config.toml
n_layer = 11
activation = "swiglu"
norm = "layernorm"
Below are experts of layer 5 (counted from 0) of a mixture-of-experts language model. Rows are named router (the router's row for the expert), gate (a neuron's input weights, with its number), up (a neuron's input weights, with its number), down (a neuron's output weights, with its number) and show model dimensions 0-127. Each number is 128 + 32 x the weight over its row's rms, rounded and kept within 0 to 255. Numbers have three digits each.
After each expert's rows: a language model's description of what the expert responds to. This comes from a sample of Wikipedia text that the model never trained on.

# expert 22
router:064156173110070052114123088141158128106116089091193102180097111106128144125150102092108075167174139167114140108134139169110131114093159091120124177095156093083099137126168164115075112174181137134121098193109108135180117142106153136081089097108108143173158095159149172169136132121106129175112169129088150144122178130166128136060141122096152089136167212096147058100104115134133100123151
gate0:139138097081141205150084099105066122112152158148122102102109125149105100141128106177167055120127124140083129129134113110144133038172155115103177192102181105090180099042167139058115149116161133171154113150102132069135164126099139109155106094137116114118146133155152144148145108194113153121126148125160168184140160060102137167093118096102122075166128153118175141155115105129067151153116
up0:134183140120134186113154059192153210102129149096149150115139081139100094138149149153103107128161152142132169098127136203179155134095062162093103113145159086181093133122130147143161117174155150166070123124101143134139191164122133156117131103155158177144172159123187152159116095095182179167146122143113130173077087128156098097150087126163128146103083050090087144124148103154132138152146
down0:165113138127091130103065099087127114107070115085115120121132158145080075161074092115134135166162117078098107203143109069159109151122091176111139149084121154177080146144104090116136153163151117124183102151153076173095114137123140139094131172157094128100173163126130114141097140222163156147131207121138141116142089098120152119074157117090166118142092099166183137162164121201099122083128
Description: Word pieces ending -ak/-ok

# expert 40
router:052160157085049075163095089137147138081137075155130145196148142143107109149179142132114153160152052134121125089141083149113137133098177149113177196118143137097087150117141157095110083144087067105119111154129109084121112120079114105126102148133089162146163083102139131098157121087117124127141137091087162164165180088116103162074161098084164135118116177100153090156099162191140082131129
gate1:152151128138143073117154181127146097143143073108134158157166115144105104097071119096087137115120089085051120165112119060103068114133141115136193151117149118106141165117073108078107118084148058086183085153140132105127136105134124150162105085091085154111108125148167146129125102185132185190159129112076120121117151156101084179085152133108161111089070176101123098110121171137111182071096
up1:105147155120088094122150116125102144148121140099098200126118140138090138164128120172151128139069093084126155145035108152140113156090131078147095103186085088146121117128155088117155119073104114113170128125094043102120089120141140131139178089135105027182092134158117122128144139099105118095118138118089113178100131133106121134181126166036141141149123078050109096101081090135145095104158
down1:172159122100080115100117154141131156157150114148118107155069183109085075058097108127053102098102111185088131157136184158183162106135095182145130100152114094147098091171087135111100115163142152131118144078186113180119110163132048102099128117126093063139137137134141150118177149116109121090122138153147120121129113102114132063188200135204146167095169122165143162155150123106141104142104
Description: Asian name syllables

# expert 25
router:090131159091110159134112087121122134055139092164125143164154087140121110110174131157063113168138039155119125137122126126114104103093123153080192099115118109080119146099166159150127122157151067104095145119097098089142126162115125109102110157081075108135194096149104161143212102085116093124179160039146150163151160080101107137105154093131145136156111144100126065111136168146090127131203
gate0:051104176071082137113126141099134112041141138076147077088096138196128116125122123155125121134168085127140110116087151120103118140082090145049120130096120128131099112130129143073160104070072094120146138094115055139079138072201074085079115151076139122121148123106120138139131182064160116132146129126068157116124120102123161137112119141145124117078102133088065092143110130070120107144107
up0:145153199128108171126158172063192159185147175133170065201096152158183105166104158127115174168176154113178153157135127166173161104200140144100122132121136123149098147076153174164168112146153127100165126122164136144098159107127137162131139110085164149134139139155112149189185153195141144123147178123125129179112143182159150193091167152139153133137146101171143121153160129141135136150111
down0:130137117068167151116131152108164115139106139135142191055161152138176151150158134122141070150142145157090059076111117120162115115129143158134171102072164138114167129170118129159100176098086146183163117115158151114107120125135166141133097176074142118196147175116093127160163098125108120079159138116177157120094130133147116184063126168141132086123064058101088071096141107058173111101155
Description: Personal first names

# expert 15
router:100137137127118104114099088102123139079152110149129145170135062171152080119161163084098102169136120159124127177140147115138103110140114103123122127176126078102172100092095174111097054154168113118090104139055083034198125157101135132107132135094133117118138125163144199108140189086056091116124050121110122175131176081155097184102152132143142109116133118136164135108111142133183121111183
gate1:142103127089089133128121068096088112130091125150130096136121118145132165172148115104073127150108108132112114138160159096131116128125118098077108188140090152118113114111071174127105087155154095183124117074112145063111122102140174052096173074122078048127146149135134156082112148067117103105141094123129090188138201140132179113167084127176137188118092149116124056097158061153163114148135
up1:138156134119161141128140141116151128140163137088098085082091101133121141114127090134127160145147130130159130173157158159123137138126167119143141126075146198090057235160117108063103077143137123105156155173100117137142158122168115119124071170165075120158047101130142176133072111156170133113144073079143133154151114162127157227135101221143108125136093160134151132153155130134138107079112
down1:132103112217097107164120173161149159161130121161114135128111103064177155158107091187169225090128125130138127158168076139134069090105151170112133164152055173110093191139112147114126123104109161094147109118105152156078122100156121177111080171116154095192131107099116108100139092097113099105139134090104171105056141151097146075145155110138121116127134160143117133122137074105091077103158
Description: Family and biography

# expert 24
router:155125148077054146116078092161143202086138063158113112169176067150116127114129077125116086187141092113128110143188105104168086113105104127135133119101149075096108143092136196138152133156096071126065098197088155138165090179063137141086139126104093106153143104091113186130137110106071123131106129107105138116142124088125131121129187070102191138096095143100136094115152112142132151118134
gate16:115109160121129155114157085074151158076142112141148058133091188119167173142088110149141158161131069147179076073118117101128130091147117133097084158165144131157132160045177199140151166190157125135113108083126145137099110129072143158117087134098158116088083155143110134151119108141127168106155095092124089104192132133163172098168163088149109119125125220137118074159145089121093092123117
up16:154140083100110098118195153181139110145130196166151096134129162096142178107135135179119187083115209084111142125125153108085198136185195180110106088068138153144141144155142097142118136099150153084087092194159146097113153111152137134107117101126129058132156169143093137156148126135099159137121091094135124107110158123153120157119152139163142100146143068131114178157130034091148110170166
down16:160145135119077178147116171153152130139120124126177124112121126106111186131085151130142107118141137061140126123182156138109164190112083193087136131055137177168088133116172162156069178167125105078097111122120083133138072147109091156135060118141036115098147134145084137119147077114132161149133116106128132148156123141106141154103061089097132120194109105113193139079058134130155173112124
Description: Name-ending pieces

# expert 43
router:088143094108137133114109115114116104161152082105160146123145120086098117137163137115128124121121105111111103147120113138144111136156157139163215101205126067089123139091139157134088109120150125170124105143032181075176074056036161106168108157094093128128194171152156124153127080148081100125164134107110114152096141107176071113110143080122154135153143145118151102148134140128119093049185
gate1:086153073096149118121107113141130185186145082122149114104131133106040142099123077048148177082091064131107085149134100127118129058127169155134180109156100091179099160098115097130106111097179117142071091154081142093128101055067115100164118098099124096145126181107135124130134104165090055114135145143107093093104134088143070090119130091089132137131115099136162118112130137132143086093116
up1:101156187211158133122139159152082110047172141130170114134172128069098139114156121148106104166136084113152145145105136133180104056155154137107156156145135126157177097097144155125125149191161116161085136131088143152109106101164095192082150190152172143189153127154156145116149172148138093148106137161085141120158192057138088106133143159161104115170112154160106094088112137111160110170166
down1:199113153069118056125103132116141167164129140176097051152094094139094112134088123029132173078196137118132139144154101178122136106140142177103062179119118150141114164117122126143149104081112112072134127194153128087139172189107100140115103110118068103153128085117067143092135181109125167134154119106137101169143110149109152129210135103087182141106134141120131114132147104150108154113122
Description: Year first digits

# expert 2
router:073112165120092127124101099124059146158137074141109098155126170131121102155156096107053106218178115099124064114172121148136164116130161163096171176108194139098097169105092154122093097097162186091102120142121126103161081090071109108106148151098122118151146148104132151149156124129136140141119171140070051125134127134130080154088122147185137070149081190130174143076121123115128136097156
gate0:141113187133118096105162127122121132062178085182117046210157122123130109093092084125092106088093132151101124126175101183150130112084171103121127128162162098103092160114172093124102106111092182069168160134130111104075077079078100145165132132059080109157148115116179128170119089138127143148143152148081084137121185120160156143095134127073152123167110103086132157082132086107136118120156
up0:140148086112130079112090109087096068174075116134177167157127167119108104131095182115190129175170105092140103143138160142145127121114075162139097084083175134122100082096156164119076156123140150178155201087126111135150148056100111087149107146152175089092185126131116155157138084154106171072090111164133115126036139082153091144125152153164102101127096089128096137097090139149106142151131
down0:124192144126133090141079157121125177122113126125175161089145105170119096146137103162152091157169117115067148114108106090051139158149154133091148124126171139164151140039171119124102158115168094185144076083129117162146112054114139163112134126160101090143133072210110182129143076106085178087082093160171154138090142096116144121124126153107083157154062094152138120142172101138110101116144
Description: Accented letters, LaTeX

# expert 5
router:083126116066119104098103123178152124122132137147100074130160090130088061129129115094103070181157122154115086171158138231151107113112123109129160158089133125127164130074087136149125122151123154162117099147095071090174132160124130143082106143097145110144135093122170112113144108106081122161115150113151144159114105039165115102085122169067141099088188119136132041123177116188166112097156
gate1:112120125066138073159123128158084144150116110150130084081127074193093161150071092111121096153151132100114126098110085157087103136124091099102121123072140117128122150037090112164158146156141076115119089119083122109060129153161124144156117117163131080062103124154165127093110117114089114169119116087127126082124122039102114059105099138064156162098121130118139069124140113192167112095084
up1:129143160149107111106147102103094118130126132095182130180131170091141152139125192095153052135138140145079092141104200116128099135138122118149108165230126143144171102139145124124120126111118183111123179144068186130083163085101166101082116141100141111152158129137074114141081104156124135130144128106107169130112121177166140103136173091115085100157135108132202129075077045096129114145214
down1:132142105112059090069093166145146115158071077129091124154123135096130145158097132174080154107111148145084174142171062117145153125065136096124144101146141107113150117062182115138172136099137065141167179130144108120117110169144148114185128119058101152127181189081133113138159148100177136147106099059162214118134161093156111109128143081120116164129118116154111100123161154173123107167184
Description: Mixed mid-word and relatives

# expert 48
router:091100137106141152143077139113098109126137143140094126163053064141135122125166108121125113131156137202123152126136119098113114147154189132169121145146147065059171131104103148105074125147143033140092096134048137093184103126099093132122113144115105105141147096148116216104150157106049102116094102105079147163093124118127121203091153119155132153158148152132093078130153110167110104106185
gate0:061104119147133155152087122097157154110113130142134124146060076134162149115135133080132078074165104123110180104149088181060108147119105036187115135113170121069060122126145202135049144124104101103102101167136131089112102125088081136127134184082146157123130123132099123122127150079083064142096163112112135147116088157145127191131139147113181131160134089106101119169087132112095112106130
up0:142123180121096102192098202110120160138133154160137121129107126127150103097144220166120106141173073140108086132111105077115144109180142101146108131075136114173089125069140204152166175104138111107098133125136152127118119144146082095130108030125140120124173108127126143227164133164114149169108164139110199147137176120165167104174178134125152139092177165141120150162168123119146141109125
down0:114120150094139103107106176079134117172143151085170150112141104038107155058126063132112172187146126140136103057117116157070124135110092116170190114095179142152126107170133122117128129130134182106116149149179128107111180163069167214066104098092157089196124142167139142100129092119146117175122105143125123142104087139129192150132157176115117094089111155179170130129130108108119116102135
Description: Biographical career words

# expert 42
router:071144135066141121111114094113125128086130071145106074148100050115132080121167130114103164157144045134109106141161114109090114099078120149103143155159145104110183184070189145096137130144163103125101118155134101093176152124125074143118135138112029073170204116118132133134169131067128137179133134089137131151074145106116113140120167065144154121103107167164099115109105107146111114113191
gate0:176122143101176113110083080172118116123102104071140071148106108113118073146118107122099062138147098159113112144102107148124116132091141074134104210082075105189205132115108136158100128112096139132094104069155124070146082135108123134084098060119144103137129152153129078159172097137114139135126059144166158100105136112158136117133154102149106161156161114187035108129163177162130106122175
up0:151141120111178132097158117147122048158042132102109111141096139123126098066124107106111102142195149191093081141146116141153104181129140147136185129165108140111141188133069122142113144166139171155156102116138162144170095085114140142117131138095160070131142158125146104109201120097142141145120123089142081144121124064152184229117123067163107100124138178087123101112136171142158155100067
down0:143109108168187187090154089161097090130132097119143134142149211061092049076075089061117127118179093177141113126135116144173115137059144111085142046123065161075103173144134121116135139123174131168145128150188144120147138103129141127113165100115128081117113140110155130122156094161121168105109142092179085128137160148102192133143174097123117190146141151100100176150135145128128112136128
Description: Surname onsets after forenames

# expert 12
router:043162128093133078100122095143090096117154102154153118143114139071137058136182143129090168156140095140136161111179065169081129115090117146073160154162156136088141156094165113103122126117174115119130125141098134093177111113112133112125161160117089110165186139145153137074203136089106143150149136059091113168090171105152085139092114070188156120095131187141127105117129130199123114103180
gate0:106113103134110079183059092104112019108120104137084071113137152155131102129065108109139122074119144204133117125161120165117156128096123184169137121100113128122158103153157127133086104157112108080156112114129121188112109099125168074160119132156084099106157146162118072111143124110077131170139095204157142125154098171134155159134116087144073091082178116133106141164193116085141146115180
up0:089067084198126115104054149124105125025077169137151107120126173172097202181150120175141151091124146048110129125109188147143136137091144097115114112142095094143153111162171081101153114172137166129149095116119086104149149132120133130039120128114201135180138089183087137119130132119092111139151136097128146151109136092103140133091147114109169167164121081081109115122130167121123099111137
down0:128143125104070095154155121119114109147167148080080135205099142136098077162110098114106179102133109036143119150154116165089129075133113177096106124167110098135158180064125092110170153120131117127057113133145105104163103107140175106104121129142135153170131146196141159143149117144144142144065155159131153204157131126125100094200180158121124114133109160127172177110114055126183176101106
Description: South Asian name onsets

# expert 36
router:064125158125165086074095133137121103127221086085162131157089085088149150135149094103090090144148121104115090149178176141112152140128186139128155200171141099076140181107123112141105076152134144124093103168124119120135131094121119132111035121138113081177143142146107149139170117149148113151137096146072173150120094068162137101044114072126159085167163127148145102101116104168091130131160
gate0:154146121096181118135149125148112191131190146104124108090118145108193104155166181128099149143155154150107150100159058155122150159160133169151205165140097140110127094128183115100078127114166110132094145175125043152132080114225175167099099162158109138187111151175139143100143136170112138106143067149116138147111151103133178121082166083134128119186142136162107119114175103183157141128134
up0:141152073085128164113145079090129171089105119171042141174145127169172147131069208140123188096087109115089142125163081097130119114123107137130105103149078172103129061177153139093139126081147140109122139130114160186142089180114136071174161089147097139132103061122146123104096108132094141144146176143180117138056114137082129160154147124065140134110132139164141179116085135114135164172133
down0:107161141156230161058141105115135132081166084133171149082135181102085188120152127159105084134126135141090124066105128172140153112137142128151125149133139117108152090215140150099155087120120090166132143162104088105125128108124154168105114112141120160140127154164119133106156143161176051127122047143164111128093158128141112200112104070197124101107137106122079101082111067136172110125116
Description: Word stem pieces

# expert 8
router:088154158118120085128120110147075163146193114135133107176145132164109066110144121178125124133120157138142091165151083164128154095086158131160161159166170090122110160062115123102052092125055096109125073145073147127152094091095118174100122122128078098122122153126094145131207144100132155130083175153133146166161085051163134131102089118183116140110133157149076136050147120133092164104138
gate1:125138136108104139182154083073132167095140125108119131167092158129174138125142143119110113123131124157106154156139088130107170133087142114125123130157073132184120101095178131150121125181127124090113103112048145127161115120087128045134157143071141076147109092077063079067167125183121151118120119149142076118112110152115166097143168157155137200078116171117049064104107136174061147112087
up1:179141166095134142086119135177059150129137111143144117102078194103133098143120085153161131140106125178149115118092073111149133162128098122085117090144120112107058151089034131124172122188110094161147113129177170063145108114130083133139110202101166165205107111117157114112071181175184119185140121130130097126137108102152142113170145156107140132132106172142172105125094136114161139186151
down1:123146143164107133150179197080112169130134088144140089126043162098135128155154138103106127147127132145145119196148151141127119117106154082131171080117115115118073101129100148154142128217104158172128123092108160139157136111140057138113110232142177112146105164139186124100143134072086167140142101097141185187171114102103090116102086144111090153130106110095149142141079128090102063110168
Description: Mid-word r, table pipes

# expert 55
router:126119137061060138142077139150146161076151074131100128149142070140092132158184089133096139164197047146127086097164116160138146143088170167152153119119122107117136186077160164157149090173133136097098092119117154094151121124067138124076109102063103129177177108109138182144164148122129098129098137088117138115149150035163109169100151121096194123129101130076155143128117114133090120113147
gate1:108075100078123104122085149104108120078179099096156104124136140136072125144160071196107102122097099113194143186201158103168126122093099140104111105094070123113152135058098121119078066133147135187130091080110129111100066124123133068123152109095184105158138085114138144117147103117146118153105130076077138108121176106174108172090100101086155079122107104096110151156113119100174090102140
up1:156082114159168131093182079191158173120115156138180083113121109114162090064121135167111091143127090151142169113181165066121114135130129083106138113150110155107141114142134128141119114141168097191154175154059109122145097141131113167147119125140172106110101140114166144175124076114153153165143115082133182120124094122134124134091100065158090193077121155140098092179164063154194148201117
down1:168137096119117177160092094075137102151097054118101217168171109143141120190125184166086099094141162108120159184145158191135177123116136171117052123122156128123084128131111128131124134136127170151089121130140120117122088174118095188091121156083111106073167165173121132133128101083159096178098093123159167104112095109126149117111098131085139115072151176104102110160170178168120101146078
Description: Latin taxon endings

# expert 47
router:034149139103135112123080089094100135111156070178125125160125136071120133150136093149101122124188126152148126137177091147170148129050094123088134160191169035093107117097116138133107100099086132089124134103084088102180155121116119127110144104094100083200108099089140126117145133139111136158108105129099146112110120099134131094128184143152135148130173186104157068109136144213150128068170
gate3:094091158120138150136083123073090095101173072077105097117121105107070085103105143141093140130128125126187115149163112123106183069088127090134141121144131122135145135141086108175157194138035084117102166160064109116154198062109152103150108133108131106172125108098183130085116087105038140132102097127138112092114084080133131109092136088148103133103107148046144112119111120105121104141141
up3:227157152146171149149146184156154094148129164151120131135090145088155125141144139112113161181128129096082173126166093135082114114174122149186168124181129172157201148101164169110092125159150166176134119076161136106071141112131144164128139122147121140091088166118118133140147198148170057172160111200113104164132145189106132168142111126132155103170128079151124186139123143105096134119070
down3:150169113120160111133114111151109148192160132135132090162123130160078122140115154103180111120132137163119159077155129140082135145149120145147177142144117178151141131071109199027078127141112133112088157133057064147133122146136126142022137118148183115082170157145120106112111178104166107191105114113122161114088161110122111209147082146121152079109127151103148148107113093126150091096067
Description: German and Nordic names

# expert 46
router:112138132071114094137140109170049073166189116111079154169184081157148105171125103111131126173166103142121135184137102148180105133091178091125167147129142136166175150087100150149112107124121165101110119129070076088124140119100109106126156150135078123094178111112069131121135102104124086105161126088079119123173102097181082187127131108119149060102153153099087167136157095139137043099114
gate0:082095132119098123139114076125113123129154127102150122155146137121069085147125115053140110133154064084145122101150097150100057116136072120085099140070171126112085143090109187117128057162124143108113113120144093095064104176144124123138109190104109127074116157116096080047120114081089134084203111105132087119162126149126095126059132179150116127129121098151087107144155105147147057113092
up0:145176095104116110123096167141092156084121077107112131107067128111053140190079118189138200138085138136102138155121162167117134088128098105123131190201167137146122161147054099093170120111141121122127083135164115178089096066140158141154052152146120152166134179106163129161137130175102128130103156123133107143114184136163163117111136132156134164138156124058157096143072138126099179139173
down0:142161132061129155147166149153133113087153138078106115125153082108104105116175153165172059149123157128139109124117150174119095017120156135112113166089128112157147075133151118111145155081091085120095156143172105166121139160094134111127138160112110152190172149116107150188158184142135095123068081083103148107158066175135124147188115128126105154117030143110161157083119130143155098158113
Description: Suffixes and digit pieces

# expert 31
router:073112109087104058155124076150163113157151115131152146131149071169141140102192127070100159171173132110131163149144132138132094054169129154096147084112133162096155198110109140089091065161147128183128084118100119096124102126110109147094063138089066104108206121129170139069140157129105150166104162103165100153124156077104079137102105127113134090194146142124109104139125145169119103081121
gate1:111079151056139075126064097110159144147251108122109127122117076131138152094136129132062130122110120151100126088136138124174052111163147139092107133170138150093114138144085142134125099122125199123126073066087157128158099128166017091104106106114111132153162115155144131148134116128106138131118139131131085205090181125137132100166119069122118132153106082144137148099172100136095106145133
up1:153135075150153119151109162134101186154131135114102129117113160115142137138090149135148130129144110119173115126156071158115135120116204121115157109103160190089171064128173191106136111176146107130122150148178176109140199159187098099182148085134132139184102109193161158150121118156153113138117163152057121085112055167204130066146061154096094162108121125097166148122125112092101115153115
down1:116105094129135176126111125134116212161179102131199117103125132105158179159038143178050098104070125078150186180091150135129149110163131103134147099139125105126185074128096109075095131154130131094154132154102114135115153165091126063089114126082118114146097110115170141106150175136101118134164143169179119112060099123135138125144046157136123149186163125150101152096118166166106116149134
Description: Suffix -an, table pipes

# expert 14
router:120128184120052105134127147112077156121135102154097131167091153170144135096132135120074100138140121138148158123124072119123101143130168106141127080129122115106096101076139113119107153113111090198073080127105108106181088152121110165103114110137073143185169132167173174111136141113066069113115154071057183146177159103106093164090186148103135118113136170076115069077162133185127141114180
gate1:153161176198066138167130081137111150106213092101132105136064185147205071091191120189105141111155155132160119119164151148100116108159155096124127136147066124116189111100117122135140136148092127148062133152102136152123089100155087189180090104075163136108137182157109157118120122106122115119115121123123165129198112106114132127131164122047124102163142161130133107117097098178164149115104
up1:130179152152118069089161139139123131147172088133148191149146091122127100146102150092105120096152135112139095118085085112203125090122116154138134162090129157109117108122098141150157136090142113122114146163112073073063071151114069115148141128122123130118096108123082114084088083084133100038145112171119081118160145113137164165132127101096117111192101157107155124079057169168182128185047
down1:165106178134105144105159136135111152122138100120117136087122172160138146150106165138108113121089165126078105084118087120174061091121077206124149118102206214118150122118123135173075113107173133210131087163137039106143148145149081075128167152163111045113103136152123170110124098159110137122126149110101184133157121106139083136166095180108107136106130128114081124100198122115124130140145
Description: Adjective and adverb endings

# expert 9
router:104126149100054089093104139124154096095155123122166142144079150111202113094087123090127117200140115175125135105170144119124095175141123176186132158156187087103132126084147176115083076138157081166124113106077094115169109125110096154095122169173098075113177111109060131150147129100110153195137106129102126137140104140120104137138181104115182102143185125076147094043097132151123116098145
gate0:140147146063120125087098169129139167145142081090154225102091129071169121108070097062133118202068107141129099110152141169059106149142122144161098163107151090065117158127123192113114105130161067121081091121068108085114193155092157112132117094183127126144153132101103195164140131137138128092136120105077160116131118148120115104103139124148159149116132108127093092094121152156148115069154
up0:167119150094143178142101129120067178148112100091116158124082151117126062135106104072090094119124185150074147119145137100182130143128135114180076138157132102114087131109141150147100135064125121129117123076216121132164098138157182093127104134194109024104139137158148172099113095097113135073079164115161146174129107110131094090153131094164152094151103133127109137181169071157112110082131
down0:084125162131103110040168142120134072125136096116159136179073117134119146131084126150097132186066125140099165106134139110197119145119161161091098156069159110162155124216110138167158114128144171163132179096121134180101169148171106138193137140112085130188120108127133143154116093147139137075166067103120090119097098155116071158167118107162145110125174168140128152094117125168098118052121
Description: Ordinals and years

# expert 38
router:108118144127155098115118127161076110092136077156135062129108088070119116108102157127097143152150084180121148119169054213106134094097131099142137159158187160137145140093147116103093080154143120174105126111107134100129114093122126105109119119141082108147163179127179189070186144112122121128135124017074164123137133113149123148063175091155169093090110149142092105100135104171100090118172
gate0:106125085123131169152105138173123189076086116116161052130096117152098081124087170116129086110161144143149165071146148139188058108085156144121109129132107111072121140096105063100100091230130139120178103099139123146116109192081102127105109120130139085144138149113110154169110110079142115100103132101111140128120115138172161085083129138183175152085135173116095113102100190177163142134179
up0:146161127083103093146197147099178124116162086175151191114125117194166143193147071183147154083135136070146122193105128055121154121111089125118204126123166098173076144159148050131119084092116099080165134152118180119075136130120133174103117133152100156122137100095055103132119112108146136142122133131126122128130093112113106070092135135116104123112195177109142131173087121150141136163132
down0:078102122107131096143112148179102130113116095113192109139196118131138142149187167102165141094072083118159150168105150153135038144117111161106160079109099083158162166111152123122090132120161106103143170086133137144091178113124139182137155117117116092130123137173085085126095124111194150093089169169180145117139117152156072124214183098162143135100098168104096079129095146122161105101070
Description: Word-initial fragments

# expert 53
router:127132150113142113138093105135130106136132126154159081157106091076140128124097153117079116138157060114128115148200142163143068138142134139105140147172147059131141122080175113129070161130134138166054080112102076098157112175101091130092142190100134138149105139097171162152197142138061121130099158123099072093090167138092100189053136120096155123163087182105120111121138070143149074102148
gate1:126165077093096180096131081151163093150135050104142145144120179126155178172119117152077129097145135078171121159144120148150136145135050068092096122150155177114151176102187122155123114118151133095124124096147119133161133145124149087119118104115140093122101062101120132134125150169078160121132113066121133113172086096109107169112111116226149086196164146163143142152176117115188193140149
up1:128113114153116096144157162090157083140168100121198126139128152112171163145129144104140072145162115168080133144095085173131105181091155107146182120157069107125160142134142116142132092147068058114134124137163055091121177078163133185091067138147157095121139163108088081142139075143078167095223130070109122138137136137167144139082119074131126085173121107148141141141132131185123108105099
down1:124122133142157126182140095128115087157106106062106106144100145142127182168128122160078099066194137105117110189111111235139110104165082151177119119104077081164146084143134204071116193137185107110089179101117092124127135105159173175083132131158153106137110140123123150152167115081100117135187141113154111134077115088179113153068110151131098129144144136100134155104126145178131111116107
Description: Infinitive to and verbs

# expert 59
router:088117139122115110093102117118071149098158080134094087197091049083145043081161119101100154134122053148148151179165077115113107095108113153095145107175156138148180141089160133113164092126170127127117124139100126088165153154128079109123125141131075097174178150117116165145181138097128127142129142033125132159120148093119073105114134073138137137121128142155159102087117128156073120133206
gate0:143143065079118098126091063100093167090140088085150114157155073130164140123085123124189156137080115111103134114135045144164142073137146176105129069136140068139166088096156125116120112082107147131160107073137116091119098136099090131157091124152084118147138173087076159121173160138111121132089083028172142133135147121095101116139132103089088111100097078133147089092103152073103098126112
up0:140142122137120084112155152072154154144096094116113136100167083148134098134162112123121104157119088132130089103154132144164160106108196149080107131084096083181150130130070171133118141163084218153124145115031124085128070189157079101136136077125116178141113134106105131115137151110091116115105073116139122169106153172198145124165152094141081128132145143095107145129130200166040114131161
down0:127109157119159122071129093104161092191129084114083152109156124167099118214106116061108120136188127119148091061141104138196124147146187106110171096152124107129160110130108116168081115093103112137127116194109128165102174124110055113185104095133127112156135159124102167154170174124118184150126140122155121061114104157112122173139085116128160164085148130105121167047093177091132129152094
Description: First names in credits

# expert 23
router:078123169125144098150083102163100105148157081130116138142096134095130105115163110073110114167124137099162135168150090180088089172092171146158135116155171056068131134058169107121119127147130176134049159144108098141131165164105131116119089102109121104132146222142153180155142168148115138132173089118169202105170124113173092144116150105159117069088133120086145087155118152125152081076097
gate1:157156084171078124114118148178119121130163144162088116092077116178084050152122155088149131158123148121119204149068101140104144125076177033114112115167156083121113114133155130120124080135107151140061143137180101101086156107124160161146109103138113130107131103133127162149175068111057157142124173107162164134143149083114110167104126134123160075094150150098208139087148142119128142079165
up1:060150129151136133171166118158142154119119124127135151070070184145104210108193103124094138161118139169109119221112105137182114165141105109083141157121153158145180108148137086187104144144133109072134116119031089139130123104087088107113078089087156182113154105131135133177166148092084136075125080094128099157096125189130100122141130193121114114089134119126082151136120101110133142107129
down1:111163089068123109115134146153142121131076149132194113137127091126110140151155090148097175074184158102065169094126141158204080122134122118091113175109099125093158115055141118179095194089083090102134130115073129111154126119139068150135107154106147118129109159156131108122077152047138122157128147100066157150138128155159133134137151171095148216180123160141179159136145124113089149079133
Description: D-initial word pieces

# expert 29
router:135132129096133104116093054141136125112168103121166148156112141104150139104148080118120129154185120112134103152134170166164162119078146140127169176096168136116127177049129137085101106143150102176052109135093176181157096107025081112147158088060115071100181147104137107101135120164089113193120077119147119134084161079147147119135166132137116093111171167117137123106130125155172076110162
gate1:110154126115106093134141087150118107127134155098126075110124150169088145093122115157122161132119098129114088119098119144080169110134090096101127198170113116142143184123118148177200032184102093127116102116075153161109135145090129111107170120084106107092096207094154114125226112088105112081053106102095134118125122064138118082153141130150111086151125143122094101131131066143168190138112
up1:120163114122068185178192085102188142112125127140131147133132080172139106181163136135160096128131105175127137141075138129118150171168168103140127142141128100119181112134183112144090159173090171091188134079123130069167192142141134140139126138159195119104134167142182175194130187107121170131171153045156189130133081124115175147127126176132156143097138103090155104149113117094121135129153
down1:155085124159148133136177149063121109151105101077100088103127150093138127076107110158152129090141149138131200120091123105136089114055142164115148186134051158169107137169128176114167151172152104158171114129121198155102100111127167116197162196097145182113085163112158140164081108103183141121124180074096138122131112125071170146093167103118107180091170140099104119147121109122094115131127
Description: Line breaks and headings

# expert 49
router:120112132076116149161108119137153120102191055094095127183162068143114115135199080166051149137194096146163105121147094105136107161130121135090173146138139103115141152098132183132134112150152127142106097157103116134127121120017146155063142157105130112158112122113101162120153165106052164120137118111160115132135135047134048113076163086123162135105168122126153127135149096129063136100124
gate0:148114115119166089069040058090090127130111093065106116127088070119084117116133115103129110081100134066171093092130132131116083111117103146098103099076139087127146084053161123125130159177097106066133164104095162121115110103126193105125125069134153117104155141099113131127124093168124112092117093148137079096099114118090133133092096090094154098133191087101178161128090078090082100120108
up0:162125109123129067111084109115101120198132098107174097054110091108089152101146139131075101170116141085146161086135138130130078088172097103085116145109133066142125167145114148159117128104143114073077145099121146117152111139117178122110097176137138076088108088076091074083103082110153174105159102138081144095116133105155112209108170099161127147136117052145171201137094163116115107091132
down0:173140074175124154117153164094123128078140140133143183142043136099113098169135096118102175124206121097160080166143203165106069067144124120061123094122077130144125111102114135145126133177178123153149115101192074080120145108151126063142147143173160132195142119083122192105106087086156113120114135115156133141131158177111138139085146126147121146103116158194134101143129124090090128100155
Description: Institution name heads